config.yaml
n_layer: 8
router_score: "softmax"
normalize_top_k: true
balance_loss: 0.0022
norm_eps: 1e-05
tie_embeddings: false
lr: 0.003
beta1: 0.95
batch_tokens: [32768, 65536, 98304]
train_tokens: 257500000
dataset: "wikipedia_en"
Below are experts of layer 2 (counted from 0) of a mixture-of-experts language model. Rows are named router (the router's row for the expert), up (a neuron's input weights, with its number) and show model dimensions 0-127. Each number is 128 + 24 x the weight over its row's rms, rounded and kept within 0 to 255. Numbers have three digits each.
After each expert's rows: "mostly gets" lists some tokens that are sent to it at least half of the time; "comes after" lists some tokens at least twice as common just before its tokens as in all text. This comes from a sample of Wikipedia text that the model never trained on. Tokens count by the router's weight.

# expert 39
router:071115092149141164171161150112076136130155158130143139147150119103156112115113117109147138098129119144105095120139087136132115105098141185135085093151093147123107110138107101127162177173153091099130127142161137129139119106174091094143132144112120158123112125093126081150090134126110122145133128120148119124161112164138104164116101119137156115119145110167138168155140137099139143132164
up7:116102109162104156145174135140097097106103163108109128128116128136116123070153145117124102104090145123115150127149133118161130118097168192140129140133091168132118099140109130152177165118122107103096128139139192139159126135143134073143111113131143120133122170147149134139126169056123137103139148119164097096133095166118105131153144140129129155117134130113129117103130093152152112146162
up8:110122131171152137126155136107115158124131120114121136125146128108168122145159092102169110146160100124131115120143120103123103123147150152073135122123071107112089123103085160083153172115096151130172099148152122131164093155170138074112139119133105187103147127120161098104130136110096112090139128147141107154147122136095133085115153138124118108122068114151152135128146118088122120137131
up9:124138102133086129154134147149118105118127147109119126108146148100114122117100102166133128105113165118145119152132134097142178153098145147123127083154121127159134075145121112142092161157106127107131127131171138081124103111192110132114101136140127112109091125072112114156112127126142148143139088121075134163165121174118130159096147096121167129147127118157090116172110102102084126152098
up10:097114111144139163089141128099117126130153177119157098127135129138150109115104091150127110124188131129118115143146089111119141096092116165106125116162092105118060099122137118119136162147112099143169139149149147099134122107170104123122137142104086115092171135105133160130156173151098141118148108122073129139121142128142161185135106098095170123110159139118122138135104116112133157124157
up11:137157121159128152137127116150160152166137150134089128168132156143148117153094113095157103111101123136127147127136133098139100142150128154130087089166109139115142109133129123073138128183166095141143101125139119153111100108172082120151074141127111127135139135145137076141117194110139147128137137129091148174115130122096111155096101119141167106117131112096106094141100152090119161111108
up12:089117092138113150151144117089137147129145141134151108163142102111158097132107078155133128110135120095161113097151090092144111127128185114091141117124151136145092138136135188115115106126131117097116162153126158123141143133094077112126120143105145169120097129112140097146112120138146091137135096162111125119134162178148142179154117123128130161174158140141183143163098146132104136100140
up13:124118157139174176155140160122152120106168135134148119157119116137160169125128130104176184139146113131110155106115107137177139125116107154118098097149117107100157144140132077117138123138153089101170125170114167103134087136140161066110115137129097140131114105098079145123086141142161094142146130137123163146120146149110139146111095151137144122139158105140144127128071108119116150141125
mostly gets: " h", " cl", " pr", " very", " br", " un"
comes after: " (", "-", " \"", "\n", ".", "/"

# expert 36
router:112110131140151121125152178076115122131157132164091179183182100108158129110106118113162122083119135171101121130081120148134141087126149172143112099168123152126107104146090115157127159132156123099134100144140128139135117129165111098131125158139114115170120110115113104153120103124106166129106136138171136086127103144125134115166129170150162089128149124156131134150127155118159150113107
up1:108130124116153112100162168129145125129155080141138170149122152157155126117134163108110154119143153150154088137115103143111132150117130124163123130173114125107165132133147130158113161113137096128128179150104095147135125117147089112093140178142113102096114149123127127088117070160133125128126088134080100147130069129160110132098139130119110122152121109119130137093145182108100140066153
up2:091076075149147100130142163141144143169112115108101109137130092163141151112152096159114128111093144127117118168106126145121136118158121136122127152156104138113084115139117144144112178114168145147143145133172105177149117100144109099117133147194102152109143173137158131139076132104117081104137132126146142129118138155122111132133151123103125129170138105153114149146125125187125121090099
up3:142153110176110130159146136122090090136148144169150140106158133122165108171157154131178138175113117116163139108108131102118133145115156070144100142133100127107107156143123126118121153150154172108082104108104162119138096084115130135101100137108133118118088144118094110127141149161110140087107113115122120142131126150131154120168159123147160088151137181118127078112133140158131149164118
up4:111066164147133129106121104087116117137065111141151161164137184099143089122090132109122144133072112129100136145115143132140131101128143141155121092123149190097112127117137130125118154173143135136145137166138134109148159153096114113130136142116142126129118174135130128163117084129099147116128149141142163112150161160144117159188120145128140140118140168128128096146083141151176142131128
up5:109154169160132150149119125118158078116145071161168153151195102141143150131131128123136130068143112115085124136146094118152129124100108122140145128084131108135121139146130176110156116140158159099077138135122097073111100154084159186137141121120127135120126117166105128144131127139143180115103110120117133084112088117129124147145120125140158123106120136121153150157168122106130125132136
up6:110099109139124105145135111074122112116132115114159105171142108126107144132146116116127151108063116142087117146113149092159105102104121118151090125153132153168177142139083121119147132094112119097138131160129137107132116133120107084139135178100112199125115137131162135106130140111146118129168107150102122126077141093129113138170140124128114116125147161137164149153075141124140072100150
up7:114146137132149168148119164070105112128144122166109142137159111131137131110171136142144121088085112156112114126103109151149095139114109166145107127132146098109120094140111083134111136140101135123125099156163158140092081099109141096128116099188173131132099159090127108116096108123158109122139117125139094138108123180124143086135114121154146101131121135077085121131075150154131145158129
mostly gets: " |", " —;", ";", "%;", "|---|---|---|---|---|", " Gl"
comes after: ")", "0", "4", "3", "7", "5"

# expert 22
router:093128117130178153162158159100124149127145177170110177159134136124132125097110106110131132117146121126096111102103130133113125121123189165134104120134104128135093097158099120134130137163122125095113122129157159143134159133153102054129165135145099146148111091127114112141092130145084146145112112161137173109132111150138107148134124124162174066135144128150155159138156151109139122095121
up25:128137162116141146178114152097147151118104115114136128200148134123096091100138104108165125106095107121116103122124082137141126132126115164061117117109130134125137070142132139117110119167141212136144156078093143155136109140110143073153139123137105116159127108111090126114102104139128124095120097136153169116123158102123159137152104158114123137144131138107159117131108160112134114133127
up26:106150118132142116131140146096135092142131109122137165144158136142158138161132113129081126120132160083144115132127134147141052116124166146139136105166136108103128139144149093071075146136075148173128146127135104158134133121159122098149178102123104075136165134120095087130141133130119106163106126146147147127069113153114107133101170144152109151142130112115129137127087128172122142123139
up27:090134061123155150129153125162103117115095109131115101074083120131142111151113098153142120103142126090094103176167138134086124111133126129114140099124081154127106131145082123116137115144111103080159153141119118151131145089154096120114141062114097116109090109131141147120127114093107160103131125068139102146104100145115124144123123140168125139122118111155145124126133114098178127141113
up28:143124182129108144085155118054121090156115097135155140103129154130119167140147107135152134102083127097133099157141122188096155110125093120154137148152162128130119138048105131137146137141137124128120129111147122124135159159129156140111132119129132115122065125133108105162140116168132122104129124149144094123145090143106142111116107066128093113106134114143164125133101153092122149126103
up29:132107076154128093109141104134124160126147080190155099129133108135155160110105125126108128082166163104145161124144109162140092147127116104104148139135122102091110137145123120113172106158100156105093128105141111109127120115088109116165169110155123158156118134158134123133125102136168162127168121144148142148123119079110166143116142118148083132149125151138077151098135119159096114099143
up30:124125123167146138155146136109080124097123135121178143123152084123118144114123087086133112075095165123124144146124120147178145131136119139096126152146124066152110093136159100104091103182160194134092102098146131118081131138111145147134144109112102138125141097101141155138163104136123145138137122124097108095134117138120150113137167138138122113127138094144174147126081107109106145147137
up31:147139119128140130101138108112166108110155049160107141148146135134119163162102127126120101147140136121134117136145152139103093144100127112118127132139149136105109139164125104129198148139097138114162152107148138147105140166108126111137166173178129132139145109106168074169139175102150129150191151154124159157136126110124111118127163146139120140118170127131188123137112146116148133107106
mostly gets: " the", " a", " is", " The", " was", " his"
comes after: " of", " in", "'", " to", " with", " is"

# expert 18
router:107107101154154118158194169109084112128139160138085144156143088122142140121119115129172141105154133139121138116097121145143103083112175155119091091151097146155101126145115095138148150144143131128105085152143151112136120135147128093138143145141125143150132084125147087177096109141098130182097113125134124120147100163120113155134129151132140111131149107156169109130179145133147085105141
up4:153132092150166137095170156120102140123133130146159131099089094115105112132141188133174093129107123098130125114101126180118155098116094114090140114143101135133180158127073109116131143128086086106145074139162151174121146165123138105128159102151126164115129126155123107127101130145112129145130105111119132156146106162196118147112131110132141137113147096114134118150167126118126113136144
up5:106114146123120145130109134123111154114124152126104146145141136174120071128162173121111159108128096128156064128121081110110139094125106122101143108139131116126147108094085109152146111117117146163132115108135109131158084130077151146161148089095105131123128106126139120132099154128125169134128120108139116143126056138168129128119072131122148135110109121130159113149208142134096110146157
up6:075101138128161124108119161150074135135114168157118139160067113125089133130205081101155152106141123085110131096109118136165133109149136134127116119128133089152094084141118103128116114128130110125090079188128120151144105100084127131127108113115101147149154124130154114148125122140101134146112108105134099119152146168129140121149133126095153117128124152120113119106148134140131153075159
up7:121119174109111112070127111145140129116092174118127139157138119141140145126123132114208151130164098103121109123136166130123146098093151130088116134153088151109112130156101108152138176151134137146116115111150145120106086161127178129114117132170129147103165104138161127183104110117130094134127165126098119106139120132121129094169132137122151086139147161162113118123143089173102137122150
up8:150093120091123075131108116118149134151119133140095130117092140129160120115126119158151141116085169071106113146105161130123127105131143120099096124106113139167150123133050137138181152141110147116181129127130074125160126115121101167145105139148128134129116126178103101166121131116121098171153091119133139115095114141111138137131147120181172118097125124171106123142137132131166124126150
up9:199090111128134134143123135104179093120122133144120117143124149108157160111154113131138139097149158084141101104114124131098172144140093149137157097137159113105105117110136110087142123140118110096138130102110122093128191120147139116128123118125112101085102109149110111100157134151115155131141097165094170123145106130116124095145095145140112091177179110101122128153115082174150115138129
up10:123070105161088148132159132106092075135141166107112128137122095111144177148173147166163159130111103153136151117115119149145097129146149130139155141141074141142109114156140107080153113159159154125085115179164133158105145089126144136131159145136163105151150149141130133144115096162124132100110144086132139116108151113139142110107154169137155103119126107143128105136142083106120120145148
mostly gets: ".", " it", ").", " there", " .", ".\""
comes after: ".", " D", " d", "4", "6", "°"

# expert 10
router:117116122148147151159139198113122130137164161166128142161154098098134112103127113142116171100122130156107133138102127186105122100091141148129115110154099150156113118169098096108127161142143143114116136125129127115154121109140114068139133128105151119151122130127102094155111131113120160153123119145157175103124111155172076115135102144122145109083129090146148127173164174119149113084126
up8:119139137188117104086116141175095155124163092093118137181108075149081114097138138142127095129100090158080140150114114115120089104108154131125132126121115104126144106118105125146138103193123162091164117104102133131133098141153125104134110102141149142117133154112122105142121158144131114126129098105130129173141117131129121138166173145105089156128143156164147130096132129167100147150145
up9:112110125135100142131165117168100096081133148144156124165152093130117132112097138124114114115142165157103114108110185142126120141123143126183120129178105105169096116123117118136094151151137138098083107168141146122125114100151113163141145153122141143194119134121102081153092138120131098109126148128145160154107092100124126134140139114150188132131133115157092105113162160167139118130157
up10:136109149136119129118120125061095166158137115172082133113129096117128118101085140128076141154107105093170148193133096125111165114103118124115148097105154114149115115132124119124093104151149159122095124143140136126166200131089120121129120148145132114169129148146120113134060136126145156155149108148127140103127128161133158129146088107130140132128134113134149164156144154137162110111104
up11:160116122122123147098107119129088177151138110140128144120130102137092120116093155158113126076117191115138129146110127119115083152160133167134181128130117127162128068113115149134122147140108114123159131118099180121153147118169114128127146078170100114132105154109156118134096067149145128110139123155137110183097132105138104131127092124136142141113095118140140132161172133084120119150136
up12:102132067114153066097153129141129134122160089135102145094209089088108110147091133142116131102104099147118148086142124106094105118135143140130114124138090138148115161133154137129132143107134144145143100169122124129129112097128127159131121159079157117146145143127119160106139135131121145133153124175139130164120069079091126120144129120164109079112121110152151140096121137146125111103118
up13:057121127124120094123194166120059134130147193174140097147111134096083180105178098101102082113125120149146126122169128127106106110096108125137164104135145142146139132109141119103129128140126136142154111129160090162135131132136120104140136137137135137154128137158134140081151119114111112107100159124120161137109124118164148127133086144094135115153142126103130124116128110152091146115145
up14:158071103118139139128111144092130112106105147133062157143123115139131142135150132143123150141090131087147127152129110135098128158120132132154121079125140110126119089138086128136119140149142118090115144132153112112147133112085112120070118119101140084137099168161135123114099109097128138156157086173112106118122113134134093123157069115147095172142176103144108172132139110175146132104136
mostly gets: "\n", " (", "==", " \"", "===", " =="
comes after: "\n", ".", " |", ")", "==", " ="

# expert 24
router:132108106148162171140153168124124156140140141132094161138141086129157126083095094156159104119189127161093132124113103155113101096120156147141124132141089164134114122138061089140135166137135132097089110126119181134145114126175134104120133130148147139156134097139099099145111138120136124137094123159165100136128111184141116109147135118136147071102120119140096138132133146099100151142123
up4:085122082143145137149124128125148157135150142154106111136139125111137104129120111119160124127112116136119099108161074132118101133141111141130109119137113141140121147128128100127115157134112237085131132127126124105117107140129118170165128131143140103178111106119133119115088162129116118159051159138142098122119073140143100104156129133135120111091141163163117168118070103159114131134134
up5:124094121138173104105144165129125127133115127141117147125117119136116171112103110104145135101170122089145130132126125139110152136118139126139111146117112121137098115127145114095116169101136108146068163128122172164127118111198151105108121117130109108154102160149152080163098154102116120119130125106142089161101141173133128152153118143128170113104082090102075080167144091136157126125158
up6:125123114121164129138160181148124133114128136130118096135126148111125120111155100127111134116149138193142129165083117139128179161123139097147163124151120161151132143156108107127148187116141093082124153124075159155174124103159112090118131119144130129084150126115140110169109148115130093143082148114142101104121117151139091115122124103113114097122091125088104165174093121110107135149120
up7:107142082105164183109118123076112177146117152147109114142098131115100112135154112139138119088153129145136104097104163098172125113106092147137147099100123123107063140112135085147170137123140140104125106139131114120096140181132115083146147135124146190151112113126164144113112095120133128115092102136168146147150135167122148122104150118123131088125141157144088114144124123147103127129094
up8:123080090120139144137151127132128108146128163151172147119123106117103150083110123140131114145168110147117147134122119142097139079138175160167107122125135124128115134150101125142144189109134150118123088134093128143111117142159119126100153123117124121133121172157168070121119149100152126125117162138130107111150136165145112134114131140121120054104122123081052129155116141164115182129124
up9:125133138112130137149150119157116135135146155159123072158159101100122119153135116134115101202193147142146112159143121118170105117087138140153141143134105116143119122128117121137150178169152136132084122171109175099131110112094125120141107137159126100101134135126115079157114098131160153118155095132103114148099101128163137117153130103148158093134136148155096124112153107094112148078110
up10:105135116119104140152133180130109129144136152131141124118109093140148172067118144167167108154159128089098158149102105173151132135137109139136137182145137137105128118155128104120115092124130144128117096126122144111109124149148123151146095117112100158112097110099141124129110091150144147106121103167135117142093147196129113138128174141177167107126108060126120142153134138084130108166149
mostly gets: " York", "°", " km", " ft", " mi", " Don"
comes after: "0", "9", "8", "6", "7", " V"